Weights of a small mixture-of-experts language model, trained from scratch on English Wikipedia.
Training: a variant of SOAP for the experts, 332M tokens, 5063 steps.
Below are experts of layer 7 (counted from 0) of a mixture-of-experts language model. Rows are named router (the router's row for the expert), up (a neuron's input weights, with its number) and show model dimensions 0-159. Each number is 500 + 25 x the weight over its row's rms, rounded and kept within 0 to 999. Numbers have three digits each.
Before each expert's rows: "gets" lists some tokens that make up at least twice as much of what it gets as of all text. This comes from a sample of Wikipedia text that the model never trained on. Tokens count by the router's weight.

# expert 13
gets: "\n", ".", " on", "==", " in", " also"
router:510531506504531514472510483468517527472494486482460528463498525479478508501503484465474557491517476489489494501519530482472470485521506538488470496494510484466527490494467520513468529546536487507529518539454504513475495518496527452497521515493532548530488533463484536527488486459483520475487530470492470485490496493481532540487456553475528485460483474458534519474478521478513481531536508489529480509525521521558472486480482520464529478511468522467534491516486454472489519490521492
up0:520492499504507533533491496465468508502500530523463478484479480501522498467514553529522463501460509489484441486497533534479557552546527534498525480513471505496494516481520519523504476557476529498445451452512495526486567468490474473471485511522500506518534509528474544513533503501497491499481500507501511554501537517510457521545512531500451500471497490500496479549467474485466528498509486489501529499498465500494499515490529497496496514471502520486497477509477559503502508515525502

# expert 24
gets: " USA", ":", "O", "R", " (", "I"
router:527469499480551481422488489461510517493523509525530487482487478461479481532482483495505521542526500540497538484515539492508475494464535524477520515508481508465514448487464538464470482493533489532504480503476505501507480522529444543491513516501510487501472486487496532513509514508515518545491460510485485512498464477526511505480548502489536535483515531479514463447483518507512491522540496508517455476549462463457490461494510496489507522521520502485516470504484486472530548536490501
up0:516485557491497452504496510481506468523501495514504476501479489505493504502472502464527495469515506539432502487485513471540495471442515467529501516519479490519501478495491500523496528503516521525515523494494512533538483529506478473524491487479448516539445500539504571520492479556535501515538465485490524540492463495463482539499499501434498496528499499482489510516497445528501519479511502514434514472484487474456500499500500477482470517497503488500484499469493510456504501498433500

# expert 3
gets: " to", "ed", " \"", " be", " as", " film"
router:500539501512529513481510481465529526471483508502464492466489526469479510525507457478474535498516476466484507489521539481468462491507503532468471472496530505458537484489492536494491533544534469516528505527470510513486491511495521459493534526487531552522491538461512540518477486455480501475483526499483465474482491492478536540505473553461511483466490475465522498470513520488526482542548500494532487528521525506552469475480485528474519476520458516475531483516487475466509496496508489
up20:488503453475464472507447493505486522505572507518512516501502516493479493496496486511539489510501495472505518521509513471504508527514449507529509506503514558507453476487504473493503553483492522508477492489497476520504516506501461496504453497520507437498488470501484517532495547493451444506533516474496508561503512491540527473485477510514475530511488487520481492470497538504473541482545476501491501512510479463501505514498564487533545558564463498508505488523485504536506503541501492

# expert 4
gets: " and", ",", ";", " or", " &", " but"
router:492525452488526498502525509482509506495517456504553484508493533474538458492477524480524470496544508514489497520505425485461507483486506517485475525537519496484534490557523510479507497491489489546516498499535478515473484467486552501481524490458536505531494508524540507480491488478525512473480474482525468474529528476462498470464498525498526434515474508515508466510493516554485480504455508520526467532506465492505545524524483535499525511504539513497524451491513452489498509499481482
up1:508519516523520522513492494476483500536497491472527538526489536501533475509498526481485503486493514488509481479515482546502504506488501506485478468499526495499458520482526481451442500508496488503521500505495501482497524450503491504493464472504505497517515489446501473502511496519491516458585488540475555496516531503474477511516478480499534532448536491499495546508447512534456498499530525547479517484464518461509509553532491474494546493511502493509486505439460473449471508500486455

# expert 9
gets: " a", " the", " The", " an", " his", "The"
router:446496522510502440481519504538521500550482519492487516529492536521500500483492507481522476435503492515458501484514535536550510522464481488515540531453516540554507489536520495473490445487477539525517512488491500510490502516506467503477500486528512451527451472522502457502500467515449507500503525499522481509520532503495541479486479474482470455504514517472482490545542523488517466490508530487488511513512489507462487473502522526491488491540487463493505535473510507531523519486548514
up1:498521538510502495508501496516533496520479495477480501520515474437492486546483487535460486487490525499551494491515481511530506477515540489468539486498523488473501474473510495494519495501502521502474511498488497489458439503515519478479545498470500499473501522460503540489498507479466454491495523506444501471488495479548507477548464524496536492474503492515502562497494495485487481523485494542500479500528439433540533441527546512518540514488500501469550502481506531476518499537490502

# expert 10
gets: "am", "ak", "ik", "ur", "at", "ov"
router:517504496482500502517526500458510507498510521521487542476506513531470563524486451476486518480524537504528476499453489513479520495477531544500514463525487503489504515491498476527473482515496489456510480527540551491527507504524438484458475482510495502526506530483517502514535534521498505517515479516433484524514495536490504493490475496484511490473456475529507523559514502547551477497528483521472534477468534496468449472459499522482500485452486499513478530481474499487497485551474521
up0:516514532536505485492515453519518508508517551524502479545572550530485484501474504459475491529496490475498508508509537502518491494509514483473522526484487461506497507509500502521515529528433467450499501481510500443484494499469504468470506538487466504440486475532525513481515500480506510488493524477505532480505487501503487484571464503490520489472501494544501490514481517551518514546508488497517495461496522497504473528514505499524451495475502563488495528503546484468470489552518519

# expert 23
gets: "°", "19", " 18", "18", "′", " 17"
router:496516528483504504552493471469495450464518513496469468488522538504484489509538524529474505540481469516538479477527483504485516493506470468503526522491529488488459515512471506525509504479521499497518481477486486537483471525504529475562505531499519516497535491475452475514487472486472512558509494500506477450494504473509488493469473549512514535495484481508470532521488511483459522451526472532523522536442511485525480548518508473552498475489498497512459531459511529497465495540518496
up1:529493480463503511488532484503469522520466545500464465503498497506515487486507489521479509495458498440487499495532494499498499512436493514503523503515511490533455525508521527535471480475472496510533474487500499458533501513513494511501457440498464507605427521492467480494434507489499505518484481538511501514480483498504533514487494466533471503514510513500503492448531515512502486480518483478517449506527523492552471509501497476524479518506499490491513484497522528504495466513546472

# expert 26
gets: ".", " in", "==", "–", "===", " on"
router:504523511501526491458498476470540522479504480498451499466489518464488503503532475470470569513522485473504511501520542493472461498499508543481467507489507489460532476514485526510479533543533492508538516527480507517492484513492521450494517516505532541536490533466496537526495492460493527494474531484458476485495513492493526534503471545475517472466493479464532502477508523473523491532544521490532475507507523498540467480469471520468534487511462516466539482529487449468482503483512484
up0:477511453465518499449530491499482494493518505505501506537522459453517496415527485486542495482540532518498503493499510497495545497492433483518463501509513496459500513536488517493508510497476477516485487482496535506486507496492510501489477500477485522489504507552493514544506585533489465494482548478529499483529526513493508502549492466474506519558496547512521525520525516541495500502480489513476534520501538504524509570493499498491516498513499475475524467522502508500519555503503521

# expert 22
gets: ",", " that", " where", " there", " time", " which"
router:504525512495522457493515488521540541490505498512519512495546500478520518548545475539517505483473466480477481472479506486465507451520493476504471534469548512502486493513545546522498536506500499518509499521489502519543489463521452542471494477476483463505501530463466535533523452490490507469509533506506498482478561540532494475493469498467475506462483455514497475489502510539494493501483475485510464514495478549514515519498477470496518460481465536487468507526511512507559487495530481
up2:499469472520536586521493521499510453498529506508475487531497486489494502522499506467481482462485522540488472477435519447505505492526493470544521504529520490501478493502506530465500501443521499514514532488511522544504498498464487507541459491504513487495538512490511534483454511498510448498535548515481492490480478534515496485506499494477566503540486511438484456499508489459509500502516525486483502501490492483499519534479504514506497458506494471498551485453515509500524535474459514

# expert 27
gets: " was", " be", " is", "–", " to", " has"
router:508538517491531488450498477473515532481499485476479514465490521475490511481494491481477556498511507475485490496492533472473462495498509535467483522492500491465529485492481533488456531534532481509532513535460511538483480520489496453492520527490535539530496533460495535518471487455491539472473519499479472494482487500480525535480466550471517483459507479453529497470492525470506488538545524494527485511532524527537469496482477528469542487517473523465530476510502455464494485494520485
up0:518460508439543547508507554573506503476507503522491493471485510495473502481455472504558433498464505492496524488498496470513493475487492480493526492510517499481484492504512500544436512482513533504496528519475528487508474546544512556486515464433500454496532500512520472472514529522502435505480500488505516514500509472495500482501504486499480493524495527482507497494503501498501504492496491510469469540499457517518455479521510498491484510489492467482491457511516469499544516478546535

# expert 31
gets: "\n", ")", " c", " New", " ex", "=="
router:505529509506518518459509482468530518468512493501465504462481522463488501513514486477467549505520498489497490503511530492471468495503516539475455497505504486460542490487490527495466535538532477511533515531470504533483498518494503458496531517496529543531478536467495536526486491464483534488482527480461469495502522497479525541502487545474524485463483478449530490470507519482524486539545510486527496502524528520554467473489482524461535480519468526470536467514490461464482513466526482
up0:470492529523521485484467504531494515480510480510490498512526500524533460487516477494510445495510468542507506490448481500435497528514512467511536463482496464510485478495510458539455499462497535495534516501464488492543503503476503444482501526485459506547506452512488504480505517478524520449505519547531521491474516464508495488516530502470499485522449501539514532506487532523493506495482484513479494461478468482528534501501524466509499498432517502566499480511469522512511516531478496

# expert 1
gets: "\n", "S", "-", " Em", "s", " Ar"
router:551520488526455500461454497542483495493524528473496511495503476502489527527519512466479514450520540456515527477450470499478503522527528438523512475524485487493526492471525520483526538525493466481500512534496430490474475531503531495505501493479470522491498506496527508534533471484501506506466530491530488509535494470513505496511547507521497516508483516504489467468452532494505491480503531517530492465517502481537535505513473491556512471517461520516444486480491504513517478501459547
up1:510501519516440558504538487525494498519558476450462478524532522474508499507535488502518482481506487499523507506518497526501535477484463496480489507501488490495498518476528554494520480509517479581484481494503495476499481499484539492502435500480495515507498517514505470512451513511487492519491536501486479487530501511527468475476467501522518518502471500488505497488509466495534481438472560475487500537498502493535491530549455496519503481485470500506468404484489498510508486532511516

# expert 12
gets: ".", " 2", " 3", " 1", " —;", "==="
router:496532510517521500472497493462531534473494494500467519460495522466469500497501466475472553504514470470498500498521536482466466502514513537469459498504508484461532493489482540502486536547531475506531504532490507510481498511486514454505528519498537544532483536460499535528488481460474540475476529500476468479480495493491535543483482544480520485454508477461523501475496515482526482543540508489527492493533528509544479479472478521461528492526466526473535487532490466459497503491521492
up1:484519465482504505496495485504472522500507534483475503487495480488487521502541445496539540518496503514504505472492522516490522470482504485506485512538442480490519483521469521511496495513466488481506484482457504469528507506468513510505521522524465500467519486526505480482481538468533493541496433455519517506489485539526447507500516497482523498523494519437476520498474492512579524491481448499458509494551459508503537505523505480497482499498529460545517491503497504479536416509484493

# expert 19
gets: ",", ".", " of", " (", ":", " in"
router:503456496477499454487498481513497542480549474542495538491472507478487503498491466441503495508523537524514538494500500496497451467494537510488491510491495524507523456485480557502514489491515472493527520500480480463484465509480510472487539543470515512496516502488483517520523484473566488501510523478493486484505529494474471505478497533479502520538496552520489511479474537528479461485512485452522558502476498485540529513477473495534505463476505498495530490486450540471487519468497568
up0:498503433501502500506557509472508498495494503530543522490513510500498462505521521499536504488497512509514514538484443490496501490403527492506510466489526531574553519484474501483495496505524478550491512463434482520495490538486501520515501471503460528490489473501510550539502497510498460484464459529457497512495481521495528501500488537506503513462499513460479486517490509497506520454497542501491484501508494537506494484497487467507494498489495511496467491520503542439465463515482511

# expert 29
gets: " was", " is", " been", "==", " =", " were"
router:498531508505523499464497489469530525474506492494461513458488527467473496501507469477471546514530477471493488497507541495461461497503519537484472514496522488457536496494487524497481540537527480500532509534450510515480496520493519449497516521489531541537493527458497533517491483461467522490476528461477463475497494496487518537495483548471519481457496472465533505460484521470518488540545507484536492506523530529553469492478481526459520489515468524471533485515480467467506506487508489
up0:508510530513489509421527507533486499503479492487510478571517497491429484496475502458470510520501463486490496500503504478486500502500515469488494460503479460531515522543505511505499549473467494494482507492497526538563492541506492502515477500503501549505507502522492497522467533528492468485515480504523499533513497494520487452537524482465500483475511519515509539473515484533482500500497485474494491498499486480470582513487518502524485538537458508484503515485440570530484519478473509

# expert 11
gets: " R", " F", " W", " K", " L", " D"
router:510525496533499491524498527486476507535541551496550530564486495548490508466509514466491465472449437482480540515508481493473454534490499523517518496535514540503518469506477449486472501490508515487516498506484529487484479518462485494506480488522522504503502465481522514489518478510483466547503525507470477503455500479499483515520479475522517549526518480526480502490525488489453490481468538527505522479508491479491502457483511466496534522524471460471532481512497527556523543470490515
up1:498501494501488517503463473531496512506538524514518470477484520505506492522457498512523497505539494526494496499479484465499546487477486461506591500476539510482494505464543497497513522480516493516552456476540502494501458512466515506487530504520498515505448489508567454461523502538470507554505520529492501465513485543547492512523484480516504513542491497475511478488499479507506509507579527488512495493548503491487527520519468487496487478466451510502470498496511521452523527492518510

# expert 28
gets: " of", "\"", " by", " for", " over", " to"
router:536473509533514515507529535520508500497500489500497508491542507530521473487525459511471510513525509497470544467504544447516487514483483466475476468469512500492493511486494528467539507464460475474501486525539466535480479470468520511517544520474495478493518505535519533530479488514478509483455491509547497483522484486483484474506507505550551471497514503537545498497429445536483521478473476485519489530546466497514469532465503516477514527487505520476540513472471526486508515507507532
up0:497491495497461490493508559537508490517499471549438518510488446514512476434474503535505514473479509490474493500488483467468512492488496494498487452501486452500498518438489521465497500498466483496478457512517512528518489495494487528502494447485419490496539498503504508520505473502481523500511492517496524490465516534512455502536539478486500516525486511477553494473518504519454559497485497500518500486537517504483462532455503491493511503511500509499502487547525515560471540523502486

# expert 20
gets: "b", "f", "p", " b", "d", "ab"
router:493527494490484497476480476487509505506549466464526519473482520545472492537443499493493485479443527528528462511497501515514498515485482520494506500529479468535502492481471476506481543504470497471506551520502454522489512500493544509530528535507510528486536516496506490492538498468453475505510456518541501450512537520481512501514491477481531501539573506489492514484505470533448492521483524470492534506459491520529469494518486506485502505490505519468462492477556462489481462468536506
up0:479565529481523510516549464508500524516594477506507449501494522465504440499469493487469492536496510536504487507537508482517488539530494515504498469503492495529536491537513512496502496467499457509500496440496488549499493504523480453475510481504499481484503505549495496467512466501522458514492496523470508548532503535516504476425488465500516516522502482505501528533484463495447509477497482480499465476479503484483526546470502496525502519491498483509485488453505490487521499495498478